config = dict(
    n_experts=8,
    hidden_act='gelu',
    router_bias=True,
    num_key_value_heads=6,
    init_std_qkv=0.0191,
    optimizer='laprop',
    beta2=0.95,
    schedule='cos',
    max_steps=4751,
)
Below are experts of layer 6 (counted from 0) of a mixture-of-experts language model. Rows are named router (the router's row for the expert), up (a neuron's input weights, with its number) and show model dimensions 0-191. Each number is 128 + 24 x the weight over its row's rms, rounded and kept within 0 to 255.
After each expert's rows: "mostly gets" lists some tokens that are sent to it at least half of the time. This comes from a sample of Wikipedia text that the model never trained on.

# expert 4
router [152 131 103  93 100 138 101 147 122 126 135  89 158 113 180 118 138 134 143 134 178 111 156 120 163 126  88 135 136  99 116 117 122 151 122 130 133 169 126 147 129 148 101  91 186 129 128 139 103 129 115 121  99 134 144 168 132 172 150 162 126  81 154 139 143  73  92 155 105 101 133 125 146 132 123 134 114 135 142  88 131 114 115 121 132 117 142 121 139 109 118 162 136 139 130 138 118 123 141 129 177 112 127 103 112  94 177 112 131 107 124  73 147 135 112 122 102 119  88 161 147 122 177 143 127 116 147  97 112 127 138  95 135 109 162 153 111 130 128 110 157 127 176 126 149 129 147 119  96  94 148 103 139 116 147 148  77 114 117  91 115 166 147 182 142 154  67 129 149 129 174 130 126 111 111 129 136 178  94 162 136 153 137 197 106  98 136 161 129 127 120 120]
up4 [156 119 138 131 127 118 140  55 129 146 116 138 117 130 133 107 140 117 106 121 124 160 156 148 174 120 123 115 149 131  93 111 114 158 122  89 153 194 128 140  96 132 113  96 182 140 123 119 104 150 138 124 147 107  98 151 161 175 151 154 163 113 123  97 112 192 138  90 142 117 113 104 135 137 116  93 132 120 136  84 123 117 137 160 140 135 173  89 101 138 102 130 137 118 142 141 152 115 123 126 137 166 150 103 124 122 123  85  86 155 154  86 133 103 125 106 132 140 134 100  90  96 143 139 138 110 109 108 141 162 127 123 132 151 113 187 122 126 132 136 115 143 128 176 127 105  97 129 131 139 164 142 102 103 112 118 176  87 117 124 116 116 128 103 110 132 113 130 109 138 120 116  76 143 138 184 136 152 170 111 130 160 103 159  93  86 168  93 153 148 114 124]
up5 [ 96 172 117  96 116 155 124 139 146  99 113 130 127 136 140 117 118 133  96  93 154 120 158  85 118 139 132 130 146 141  86 122 125 159 142 116  89 124 130 153  97 119 127 158 152 102 121  99 167 142 153 141  97  60 144 148  87 116 149  98 154 117  94 134 124  96 124  89 129 136 119 107 100 140 116  78 157 139 129 146 129 155 144 126 114 114  88  93 139 138  96 160 154 129  97 125 129 126 143 108 160 108 138 172 113 147 144  99 184  74  83 127 162 161 119 107  83 118 112 157 135 167 147 124 124 103 141 164 143 157 144 144 156 105 104  91 119 133 113 122 129 145 114  89 157 146 133 125 155 104 143 154 133 121 182 163 114 170 151 110 188 140 135 154  98  94 129 123 129 115 134 131 111 160  91 136 150 105 120 124 151 122 113 104 139 121 137 105 165  87 122 120]
up6 [126 162 140 100  91 126 147 108 118 102 159 150 105  77 137 165 116 134 128 120 143 177  97 181 153  96  86 169 148 140 134 137 117 147  84 101 168 188 152 142 162 101  68 142 140 137  98 151 125 111 121 156 140 156 102 167 129 162 161 157 157 120 134 133 120  82 182 102 119 142 145 137 129 124 127 119 150 133 118 115 161 138 156 140 149 138 119 177 147 120 134 153 157 115 116 136 136 124 106 155 118 146 119 105 137 137 115  98 135 155 126 111 148 135 131 127  88 102 137  95 110 161 123 138 145 128 137 131  92 123 144 132 129 146 162 105 112 190 133 129 155 146 141 137 153  85  95 121 152 154 143 135  74 128 120 114 115 133  86  99 119 120 115 110 131 131 134 128  79 128  98 119  99 134  95  61  98 115  82 127 108 138 137 117 137 134 137 140  82 132 121 122]
mostly gets: " used", " concern", " reported", "ing that", " you", "s that"

# expert 1
router [160 152 139 132 179 130 146 112 151 138 121 123 124 100 110 206 143 150 126 119 160 138 102 157  70  94 140  99  99 125 128 129 120 126 118 110 126 135  95 137  98 130 153 139 112  88 123  86 108 110 161 144  99 144 107 157 115 143 100 127 141 132  97 122 116 148 170 125 138 142 123 105 135 121 141 146 101 119 148 141 185 138 121 118 104 102 147 133  70 137 128  85 126 109 134 125 118 135 131 146  76 149 146  88 131  60 146 153 105 141 127 120 109 106  90 107 125 148 153 100  95 110 161 115 139 160 164 153 162 129 145 113 113 109 141 140 145 122 142 109 143 121 155 160  67 135 136 108 132 113 105 124 118 148  96 117 122 127 128 129 127 167 165  92 117 176 159 132 110 154 117 161 100 118 160  91 153 113 145  98 137 166 143 116 145 103 155 123 145  63 100 138]
up4 [154 120 111 123 148 128 118 136 129 123 149 150 153 152 124 111 109 120 151 126 120 162  45 131 126 119 130 116 174 127 151 122 105 118 177 167 131 139 118 173 124 134  74 107 136 143 132 121 125 117 151 137 120 151 103 121  73 135 117 103 123 147 136 137 142 149 125 129 114 127  79 110 135 123 144 161 106 102  73 153 160 142 139 126 123 183 154 138  91  96 118 135  98 140 190 110 120 100 123 164 113 175 125 159 133 155  98 114  87 153 128 134 154 146  99 159 141 116 126 128 134 117 105 165 127 173 156 104 127 140 152 148 124 127 123 165  98  83  60  93 116 152 154 137 116 134 159 118 135 144 113 127 170 127 143 132 135  88 155 136 120 118 132 104 145 189 118 107 136 134  77 112 182 136 143 157 136 136 117 138 168 134 154 124 100 124 128 150 124 129  96 116]
up5 [157 131 147 141 133 125 183 179 137 108  98 125 140 153 137 150 136 111 196  88 120 138  95 130 110 123 146 109 184 124 155 125  59 131 132 152 107 113 146 148  95 109 143 124 131 121 134 119 157 123 147 165  97 132 142 115 175 133 123 183 154 157  88 130 115 135 111 123 120 130  89 108  95  96 141 106 112 170 164 159 157 112 131 116 139 128 117 100 105 113 170 137  97 100 158 109 145 117 125  79  86 147 131 140 145 137 156  96 110 128 105 151 133 130  77 117 113 158 139 147  94 130 142 118 103 137 130 149 142 111 115 124  80 153 103 134 139 138 147 126 115 123  81 129  97 164  96  76 107 129 119 143  96 144 151 105 125 183 141 119 143 150 119 113 160 115 162 145 107 103 133 110 151 129 147 150 109  76 162 102 128 113 145 118 153 105 120 135 103 136 149 111]
up6 [148 133 103 116 140 106 134 140 119 138 125 120 120 144 125 147 113 142 153 112 141  89 139 134 129  75 143 120 102 112 146  88  52 143 134  96 137 143 114 141 135 129 143 121 140 116 149 156 157 103 148 174  59 111 117 138 138 142 113 154 127 178 152 132 175 145 123 118 117 137 103 132 163  89 126 126 132 170 144 110 136 161 154  79 135 144 154 110 121 136 179  93 128  97 127 127 135 130 113 142 132 155 127  84  98  82 128 156  74 115 113 147 119 111 102 134 138 133  86 117 132 127 145 111  79 138 163 164 143 128  74 120 140 129 106 203 124 121 154 101 127 147 118 137 113 138 138 126 122 117 123  96 169 150 112 109  80  83 144 130 141 168 161 162 124 128 166 121 129 135 178 119 157 127 126 111 142 103 110 148 108 124 128 136  91 142 105 114 111  84 140 105]
mostly gets: "2", "°", "°N ", "% | ", "%; ", "$"

# expert 6
router [136 152 134 119 111 106 146 155 114 123 144 156  99 113 139 141 106 139 133  91  81 170 116  97 134 117  97 177 142 149 138 141 102 126 113 119 153 106 145 115 111 132  96 124 126 166 116 134 164 126 136 125 149 149 117  89 153 124 124 107 140 158 128 110 115 145 152 110 124 102 126 136 120 158 112 119 126 146 125 162 106  96  98 111 147 111 127 106 149 116 163 100 126 179 151 143 166 108 149  99 140 176 112 170  86 148  87 132 144 113 119 150 151 165 127  95 155 103 122 122 143 125 114  76  83 118 167 127 129 152  80 138 142 155 122 154 111  81 119 166  91 142 103 148 141 151  95 100 110 183 138 155 118 142 156 108 150 101 141 133 153 103 149  93 107  80 155 157 142 121  91 138 110 123  76 163 136 105 117  74 165  83 102 107 141 117 125 106 123 142 119 147]
up4 [139 155 105 118 137 100 149 120  97 121 120 128 130 142 113 160 128 129 158 166 136 135  99 124 112 116  82 123 132 149 121 113 139 109  94 118 173 129 122 118 124 150 109 141 158 106 125 100 126  92 136 129 137 135 131 130  85 123 144 156 147 166 142 142  78 141 115 142 109  45 139 120 158 150 137 137  84 164 168  80 125  95 138 140 166 123 154 125 159  99 111 116 159 143 157 163 126 151 138 135 112 122 154 113 133 131 136  43 127 101 138 118 138 133 133 114 165 172 120 137  77 185 187 108 113  69 138 141 138 145 134 155 129 100 144 131 134 112 141 112  99 117 105 127 137 113 127  87 104 124 132 155 134 154 127  98 121  94 111 105 127 170 153 118 122 134 151 193 142 137 135 148 115 140 104 132 124 116  91  88 178 102 124 116 121 128 145  91 120 126 125 112]
up5 [134 138 146  51 109 139 151  78 119 157 124  93 170 145  83 143 152 112 113 125 188 125 127 116 104 147 148 133 125 128 124 124 106 119 137 116 145 115 155 152 123 151 119 110  85 121 144 155 134 142 133 122 125 137 142 165  91  88  99  88 126 101 103 133 129 127 112 167 162 148 155 157 153  62 120 155 104 123 150 114 156 107 117 133 153 151 132 139  94 163 131 149 118 117 155  94  89 122 151 152 110 128 149 102 104  71 151 125 152 109 121 144 114 138 142 121 167 106 152 158 168 148 136 145 112 155 124 108 137 155 154  95 139 135  77 135 142 142 140  95 136  94 139 148 112 100 128 126 124 154 112 138 168  97 138 123  96 111 129 108 140 174 168  94 127 108 123 153 104 139 168 123 161 155 178 139 117 100 113 127 155 107 138 126 135 126 122 102  81  80 133 124]
up6 [123 130 121 121  77 124 138 144 129 126 122 168 107 132 138 135  95 101 119 137 160 127 139 113 110 125  97 105 119 136 134 164 128 141 125 159 133 134 165 112  94 103  88 169 170  99 134 120 107 127 156 115 158 157 111 139 164 130 158 119 151 105 105 146 115 168 114  98 152 117 126 132 106 151 126 107  95 138 149 118 140 100 147  94 173 133  59  75 123 130 163  79  79 138 130 126 160 180 155 129 128 106 139 141 136 101 171 165 120 110 128 122 155 151  57 134 109  94 109 158 107 130 124 142 163 155 127 155 140 102  74 140 135 120  90  99 125 123 130 118 159 162 137 151 144 132 113 101 132 103 134 156 115 151 124 140 133 103  83 128  90 103 197  78 138 157 127 116 168 126 103 152 128 124 146 119 126 121 126 125 107 107 151 121 147 107 157 108 128 132 145 112]
mostly gets: " | .", " / (", " Cup", " Championships", " football", " Championship"

# expert 7
router [ 81 112 129 105 143 147 138 118 124 118 121 127 124 125  85  82 122  76 130  72 124 158 133 129 185 169 105 107 153 136 106 142 147 158  85 133 133 146 141 123 136 132 136 118 114  95 125 143 121 153 141  77 115 155 123 146 138 132 136 137  79 142  90 132 137 143 102 118 158  99 192 105 190 118 140 137 122 143  92  83 151 121 130 176 152 144 106 127 137 142 165 108 143 141 124 147 134 132 100 121 159 135 119 122 113 120 110 146 112 106 146 134 142 146 130  81 106 106 140 115  99 131 125 161 140 132 112 126 124 109 147 150 101 104 156 100 101 164 173 106 125 161  76 112 132 117 172 129 177 103 121 135 152 122  91 144 125 166  99 127 129 161 134 150 109 153 125 120 149 128 130  82  95 177 128 159 115 107 116 123 120 158 112 127 117  68 152 148 163 110  93 135]
up4 [137 177 100 108 111 143 136 130 119 129 127 132 129 118 111  89 161 102 147 135 127 115 128  94 159 168 100 150 189 171 123 118 128 149 164 148 123 138 166 111 168 129 163 138 149 144  97  91 130 115 142 125 115 145  89 164  88 133 116 121 123  83  79 143 123 121 138 121 130  99 131 153  95  96 132  56 147 121 128  81 104 133 120 158 157 181 117 137 122 139 155 112 111 196 106 116 166 124 114 165 148 159 109  93 116 140 130  88 136  99 104 138 152 133 129 164 115 122  77 119 165  83 140 147  84 118 148 154 159 173 127 156 125 147 154 148 116 140 117  85 184 140 155 106 121 121 126  94 122  98 111 111 116 153 123 109 140  77 131 100 115 114 135 125 155 137 120 131 130 138 151 116 121 125 102 119 124 138 145 148 131 138 106 137 136 106 140 161 120 155 120 139]
up5 [ 82 137 106 141 153 102 154 122 121 138 122 129 103 152 127 119 107  99  99 146 148 107  68 187 136 121 124 136 148 145 134 136 116 155 154 186 112 124 159 114 124 120 137 139 102 129 144 157  73 162 157 120 151 105 119 125 124 135 120  94 133 172 118 104 143 142 106 149 126 150 134 130 130  68 108  97 116 141 121 100 122 152 127 124 102 125  92 124 154 148 159 111 114 129  95 128 134 116  59 116 137  89 115  81 109 116 142  88  96 137  93 107 122 132 149  92 141 115 117 146 130 112 138 166 121  94 152 157 160 193 149 134 116 134  75 137 150 124 139  81 163 128 122 154 156 128 106 121 162  81 154 169 131 158 147 159 160 147 108 121 123 115 143 119 164 147 118 134 157 141 152 118 131 127 156 139 133 123 172 162 100 130 106 125 131 136 179 141 107  88 110 125]
up6 [118 144 167  97 139 103 161 139 124 111 124 131  98  98 122 152 117 126 147 149 207 138 162 137 127 114 111 133 117 111  94 163  82 146  81 130 117 174 124 109 115 109 147 132 143 126 161 155 116 141  92 117  86 104 132 184 128 136  92 135 142  96 127 169 106  84 123  85 104 161 145 125 154  94 107  97 111 143 110 118 123 129 137 139 127 101 110 112 124 104 147 153 159 168 130 152 112 131 149 139 119 135 160 147 137 111 180 123 125  75 109 111 125 110  80 170 134 139 123 130 149 165  85 144  97 170 138 165 147 140  90 131 111 147 123 128 119  77 150  90 140 125 106 113 149 137 133  81 127 119 133 144 158 136 139 110 161 174 125 125 123 124 128 111 157 120 114 125 140 140 126  95 119  89 101  80 130 120 117 116 117 176 138 145 126 139 134 182  99 107 108 130]
mostly gets: " film", " album", " music", " Army", " government", " design"

# expert 3
router [155 150 115 119 126 139 127 157  95 109 149 133 135 140 121 121 168 135 159 169 111  92 147 111 127  96 143 105 139 146 146 101 148  86 156  92  84 127 120 124 151 115 125 134 125 119 124 158  78  83 150 124 157 117 147 142 121 121 139 139  93 123 160 111 107  99 127 122 105 120 109 141 106 110 101 106 110 110 116 128 136 123 138 154 133 135 162 144 130 173  88 136 150 101 121 122 111 111 128 139 145 140 139 130 164 100 159 150 106 156 141 120 132 116  88 191 126 172 139 154 113  85  92 122 146 143 110 131 141 141  98 143 168 135 160  97  95 159 106 112 113 152 129  70 128 142 108  89  81 170 158 119 118 138 102 125 127  72 120 158 127  78 106 123 159 141 108 110 153 138  89 123 161 125 122 135  73 134 162 159 141 137 138 201 136 144  82 115  95 139 119 127]
up4 [ 94 136 150 163  87 149 128 142  96 119 129 145 118 121 129 162 114 133 143 135 121 152 149 166 161 100 146  75 172 152 154  99 138 113 162 123 115 106  62 127 151 132 144 153 111 112  95  91 132  97 161 145 136 108 126 157 127 145 153 144 126 116 141 118 126 106 115 111 135 121  97 163 130 131 127  88 120 149 154 100 122 116 135 152 173 158 136 148 119 126 136  95 131 158 164 110 144 102 105 103 133 160  84 128 139 117 179 141  95 126 115 132 173 105 106 101 116  70 109  97 123 120 175 121 137 152 183 124 151 112 113 140 145 139 148 128 110 170  86 132 171 147 122 112 128 107 134 112 117 135 139 152  61 129 134 122 144 108 148 131 143  91 105 133 148 109 123 137 132 117 101  77  75 136 167 139 137 164 128 181 134 140 133 155 125 123 166 158 121 146  99 112]
up5 [150 160 171 106 133 133 131 117 114 156 118  98 106  91 120  50 125  84 150  99 116  97 143 100  80 128 111 136 154 124 138 101 120 147 143 144 144 142 138 173 162 127 161 151 130 129 134 109 154 120 179 111 151 115 134 111  98 108 143 145 116 134 175 151 105  73  81 169 126 135 108 161 124 108 131 107 133 132 118 133 163 126 137 123 153 111 127 145 149 174 131 122 137 110 142 115 135 149 122 154  73 106 135 139 105 109 174 105 156 123 138 147 148 133  91 166 129 115 141 155 136 131 102 129 150 139 140  93 104 157 123 118 148 138 151 122 120 166 159  92 169 113 167 119 101 127 126  89  95 128 146 156 114 145 162 125 140 126 135 114  86 113 103 117 120 152  88 161 150 130 121 131  89  93 104 156  85 106 148 144  97 119 114 172  84 121 126 130  90 149 152 107]
up6 [149 134 142 174 128  99 162 107 149 114 171 113 140 126 160 100 130 117 120 138 146 143 139 156 100 174 119  87 186 110 117  98 127 129 103 105 175 107 131 134  64 118 137  92  80 130 130  98 108 111 135 137  87 112 112 131 137 118 142 122 107  96 137 137  93 151 115 101 116 108 124 120 115 126 165  72 152 150 139 156  97 129 121 155 121 157 133 134 137 108 122  91 158 114 122 105 127 109 127 141  79 130 121 133 149 105 116  96 138  90 115  89 142 149 119 124 151 113 124 132 173 140 106 148 103 175 130 140 144 160 121 120 144 138 128 103 117 139 125 122 116 145 110 139  86 127 151 158 146 130 152 107  93  92 152 118 154 132 130 119 153 123  95  84 140 151 137 125 175 186 174  80 137 134 162 106 143 168 168 153 118 108 192 118 157 150 119 104 147 128 108 136]
mostly gets: " In ", " after", " under", " in ", " by the", " most"

# expert 5
router [113 144 138 109 119 130 139  94 115 167 114 112 131 171 122 125 130  82 105 128 138  97 127 123 125 172 163  97 121 138 110 143 127 138 122 121 133 113 102 153 125  97 139 137 135 128  98 109 158 155 144 174 120  84 130 122 114 106 106  94 119 152 110 160 164 122 137 105 147 162  99 148 111 133 121 145 148 131 122 150  57 106 117 174 118 173  98 118 126 145 135 172 125 128 107 127 147 120 129 109 112 116 139 138 172 190 170 116 163 124 178 158 107 130 184 126 147  78 148 143 144 146  86 133 127 102  96 134 107 136 133 133 134 130  49 125 163 166 130 132 132 136 111 144 145 116 136 160 130 121 106 130 144  82 165 124 131 135 110 105 117 131 118 115  90 139 107 107 118 117 125  76 108 166 141  94  86 126 150 139  88 101 149  93 132 124 168 128 155 132 166 136]
up4 [122 134 130 151 155  99 132 100 142 106 133 118 111 125 166 144 100 120 152 162 145 103 148  96 193 108  73 105 129 160 159 154 118 120 168 128 129  83 126 126  95  87  96 102 139 149 103 122 112 100 134 146 136 135 126 162 102 116 143 155 109 118 106 149 120 154 130 104 167  96 126 137 184 103 138 104  97 177 112 128 133 120 153 153  98 107 129  89  90 129 169 145  78 147 158 110 157 143 108 121 170 125 172 139 136 131 128 109 138 184 113 153 113 166  97 137  66 146 132 127 170 127  85 116 152 151 140 114 111 142 132 119 139 111 127  97 173 146 137 152  82 148 127 146 132 134  94 105 130 137 134 120 155 127 171 104 119 132 109 119 136 147 142 157 148 113 116 154 131 122 124 131 118 149 163 109 102 136 111 124 150 103  74 123 138 121 152 117 165  89 144 120]
up5 [143 142 121 143 138 112 156  55 126 192 114 138 121 159 119 111 131 115 104 168 128 122 136 103 129  88 117 139 141 131 121 115 143  89 103 140 122 127 102  59 124 140 116 156 124 113 148 122 157 144 149 169 151 143 118  76 147 112 129 159 156 104 151 191 134 131 149 178 103 151 121 125 132 128 126 142  82 120 133 128  86 117 142 128  87 118 147 133 121 135 127 142 168 100 133 123 129 139 143 153 112 126 113 133 116 134 163 136 101 113 151  96 189 152 100 131 195 119 143 130  88 158 104 112  95  87 124 117 113 106  93 116 173 118 108 142 136 128 152 171 102 121 133 132 113 112 157 117 143  96 117  82 136 137 137 152 114 115 135 126 139 157 131 120  83 105 138 144 137 146  87 126  81 134 132 130 135 143 127 103 114 107 204 127 137 127 161 156 104 141 124 108]
up6 [134 118 147 109 127  87 122 104  98  94 140 157  88 111 103 116 127 138 118 107 181 166 130 143 186  89 141 121 165  92  84 109 129 173 110 118  88 159 153 121 102 139 134  79 148 140 133 170 168 187 129 161  78 131  88 148 138 112 104 143 132 120 155 141 159  65 130 154 107 135 128 150 124 118 141 119 153 126 113 129 123 113 138 107 161 153 129 117 112 132 157 152 148 125 109 121 128 123  88  80 154 129  75 114 126  74 114 116 125 139  96 161 148 139 150 108 164 116 133 154 129 118 144 149 147 139 112 135 121 102 120 136 120 139  93 126 115  99 141 128 163 138 108  75 144 137 104 132 124 147 130 174 111 140 130 128 138 182 117 121 115 123 147 125 141 115  99 165 130 115 162 128 116 152 115 130 105 154 134 180 132 144 109 130 135 170 118 182 111 158 122 105]
mostly gets: " John", " William", " James", " Robert", " Peter", " Thomas"

# expert 2
router [146 111 175 191 136 129 119 121 180 121 126 167 116 174 102 111  91 199 107 155 134  98 122 121 144 125 165 105 112  76 127 164 135 113 102 146 132 104 131 138 117 131 109 133 115  86 134 106 143 108 109 125 132 154 109 130 147 144 132 115 148 115 146 140 106 114  85 111 138 145 119 117 104 173 151 149 123 144 110 160 139 166 137 107 128 152 141 163 152 100 120 107 117 129  83 110 135 169 101 135 148 129  87 136 118 129  99  96 137 160  98 179 110 117 141 177 139 145 129 115 124 174 111 126 113 151 135 149 107 122 133 102  99  96 115 147 165  83 132 141 155 129 145 121 110 107 146 150 160 115 141 143  84 137 129 131 149 159 134 156 156 146 100 137 141 107 130 123 107 104 144  74 161  96 119 147 137 127 110 167 118 100 177 127 165 170 102 114 132 133 103  88]
up0 [134 152 128 114 139 127 124  80 121 120 110 110 110 120 138 145 115 111 122 157 141  93 190 157 137 134 126 115  85  94 122 110 121 134 123 120  83 159 150 140 142 105 133 171 149 134 151 118 127 161 146 128 150 105 131 114 124 129  90 172 171 121 120 160 121  98 116 124  96 117 129 124 152 143  89 119 112 135 119  94 112 134 156 137 177 122 151 153 107 117 172 154 113 153 113 157 152 154 135 138 133 163 119 100  94  99 143 130  96 113 107 127 116 129  82 139 138 124  87 138 168 147  71 153 151 157 113 185  87 166 148 144 141 163 152 166 164 113 137 104 151 178 180 121 128 149 114 107 110 133 147 124 126 171 150 123 100 113 125  67  86  78 148 122  74 146  99 120 143 125 126  83 112 103 125 102 125  99 115 128 116 134 122 136 117 121 132 118 109 107 154 118]
up1 [143 153 134 102 142 133 147 170 161 166 146 112 110 125 146 129  95 139 145 154 146 143 120 148 130  82 101 117 145 133 149 170 140 124  92 109 118 124  85 124 161 101 125 109 125  90 137 125 167 153 147 153 152 116 156 108 112 150 132 202  92  96 120 113 109  90 125 131  94 157 144 173 154  95 106 155  97 132 135 131 123 135 113 150 156  95 117 115 116 129 147 140 144 138 115 154 140 142 134 140 152 140 149 135 132  90 105  88 116 124 111 159 121 129 112 121 156 128 101 126  81 113  79  93 114  97 150 127 149 159 105  84 112 109 125 112 148  75 138 139 145 100 124 172  72 113 152 125 154 134 143 118 151 128 103  91 127 108 120  88 108 104 133 126  86 127 115 121 172 131 134 123 137 123 146 101 124 184 117 166 118 161 192 169 127 114 144 141 130  89 109  98]
up2 [167 130 153 158  84 119 144 114  88 160 132 176 139 113 114 108 122  88  91 116 106 111  84 115 107 152 117 126 121 157 117  87 111 124 106 179 148 124 111 129 101 141 168 148 139 151 154 139 131 136 124 152 117 128 111  81 120 134 162 110  99 149  99 129 128 137 114  80 117 124 150  93 150 161 113 136 115 146 132 101 152 114 127 131 106 126 123 142 173 104 118  99 119 119 172 121 168 158 123 105 174 140  79 139 114 159 117  90 150 152 132 104 124  91 146 143 124 158  83 120 109 213  97 150  98 128 141 165 119 128 131 117 162 128 131 122 120 134 114 150 150 140 114 104 139 155 177 102 157  83 136 123 114  77 156 117 115 159 110 121 158 120 153 140 122 105 134 125 144  99 110 117 119  77 142 116 135  99 165  99 109 137 128 133 140 125 116 165 141 125 109  77]
mostly gets: " f", " Sch", " Cl", " bl", " gl", " and f"

# expert 0
router [ 75  89 123 136 129 129 133  97 152 111 119 129 131 102 129 123 123 138  97 167 132 151 129 147 122 147 116 139 125 162 154 106 117 110 164 168 100 127 168  98 146 124 151 144 110 185 152 145 149 180  84 141 158  92 149  87 114 108 126 133 162 122 138 119 133 157 104 156 108 154 136 140 105  71 144 140 137 102 120 104 111 148 160 113 123 121 136 129 137 111 106 130 115 122 139  72 113 125 117 131  77 100 148 124 131 171  91 134 123 103 121  90 111 125 144 139 140 141 125  98 138 135 150 180 129 101  99 116 138 120 149 126 128 178 130  92 147 148 121 123 100  78 145 136 166 129 121 149 162  87 159 121 159 154 114 159 124 150 154 141  86  92 106 132 129 113 174 110 120 147 162 168 133 103 179 120 128 120 149 117  97 132  86  99 111 176 135 113 104 148 163 125]
up0 [129 144 167 140 153 112 172 117 136 119 156 109 109 109 122 137 124  95  84 118 131 124 140  94 148 128 109 108 140 129 114 135  76  96 132 105  71  98 145 111 131 123 112 162 106 143 140 131 117 135 125 149 112 121 134 168 152 107 112  97 142 156 136 157 148 120 105  97 123 162 140 142 113  79 132 105 116 124 162 121 120  90 136 139 125 126 100 118 145 124 148 135 139 122 125 116 141 141 121 130  95 141 144 100 131 141 169 144 142 116 159 145 141 147 115 167 134  67 134 149 117 104 176 155 136 125 162 103 134 115 109 108 149 205 121 106 151 101 128 128 124  73 134 157 153 128 185  85 117 145 140 163 136 121 132 104 148 154 130 125  93 160 117 157 124  97 170 135 109 112 144 130 115  91 165 100 122 112 113  83 138 154 111 135 117 141 191  91  46 140 151 133]
up1 [137 140 132 165 159  90 170  62 165 186 123 132 106 139 155 141 136 115 132 165 152 115 137 138 137  87 129 115 154 126 144 145 120 113 147 117 115 132 142 141 119 112 132 147 123 163 124 160 155 115 148 101  81 151 149 114 118 165 152 152  89 110 100 100  89 169  92 112 105 160 101 135 106 147 110 114 151 110 136 136 115 124 125 128 144 140 176 165  99 136 170 103 144 111 121 126 138 153 128 104 110 148 158 137 126  82 168  87 138 120 126 155 131 124 102 127 145 139 154 127 108  88 109 125 114 172 144 130 154 148 103 118 101 125 106 128  96 128  69 112 152 186 152 142  72 135 119 120 114 104 103 119 107 139  95 115 127 111 133 106 129 150 119 105 160 178 128 121 102 156 157 155  95 119 134 147 113 168 129 138 127 142 143 162 112 109 126 157  68 108 150 103]
up2 [ 99 106 144 130 147  94 123 143 110 159 111 166 143 142 142 156  91  84 104 102 131 135 134 133 128 134 145 149 116 140 107 121 101 138 148 128 130 126 106 183  66 101 152 122 111 107 152 138 134  99 133 159 112 143 144 140 165  89 136 118  74  79  98 147 121 109 126 108 121 109 100 110 105 179 112 131 156 132 105  96 136 115 151 157 128 104 132 134 161 140 141 114 133 135 109 131 117 128 154 156 143 107 128 121 127 152 143  90 165 140 153  90 119 147 117 141 113 114 103 115  68 190 107 136 110 139 112 188 114 146 135 158 133 104 187 113 155 144 124  95  97  98 105 133 110 155 115 149 119 139 121 117  75 148 144 103  89 111 135 109 164 113 112 148 105 146 138 153 127 202 110 128  98 139 112 140 101 158 132 112 103 148 153 136 122 147 141 185 128 146 138 100]
mostly gets: " Mon", " mon", "ō", " Kh", " Az", "aj"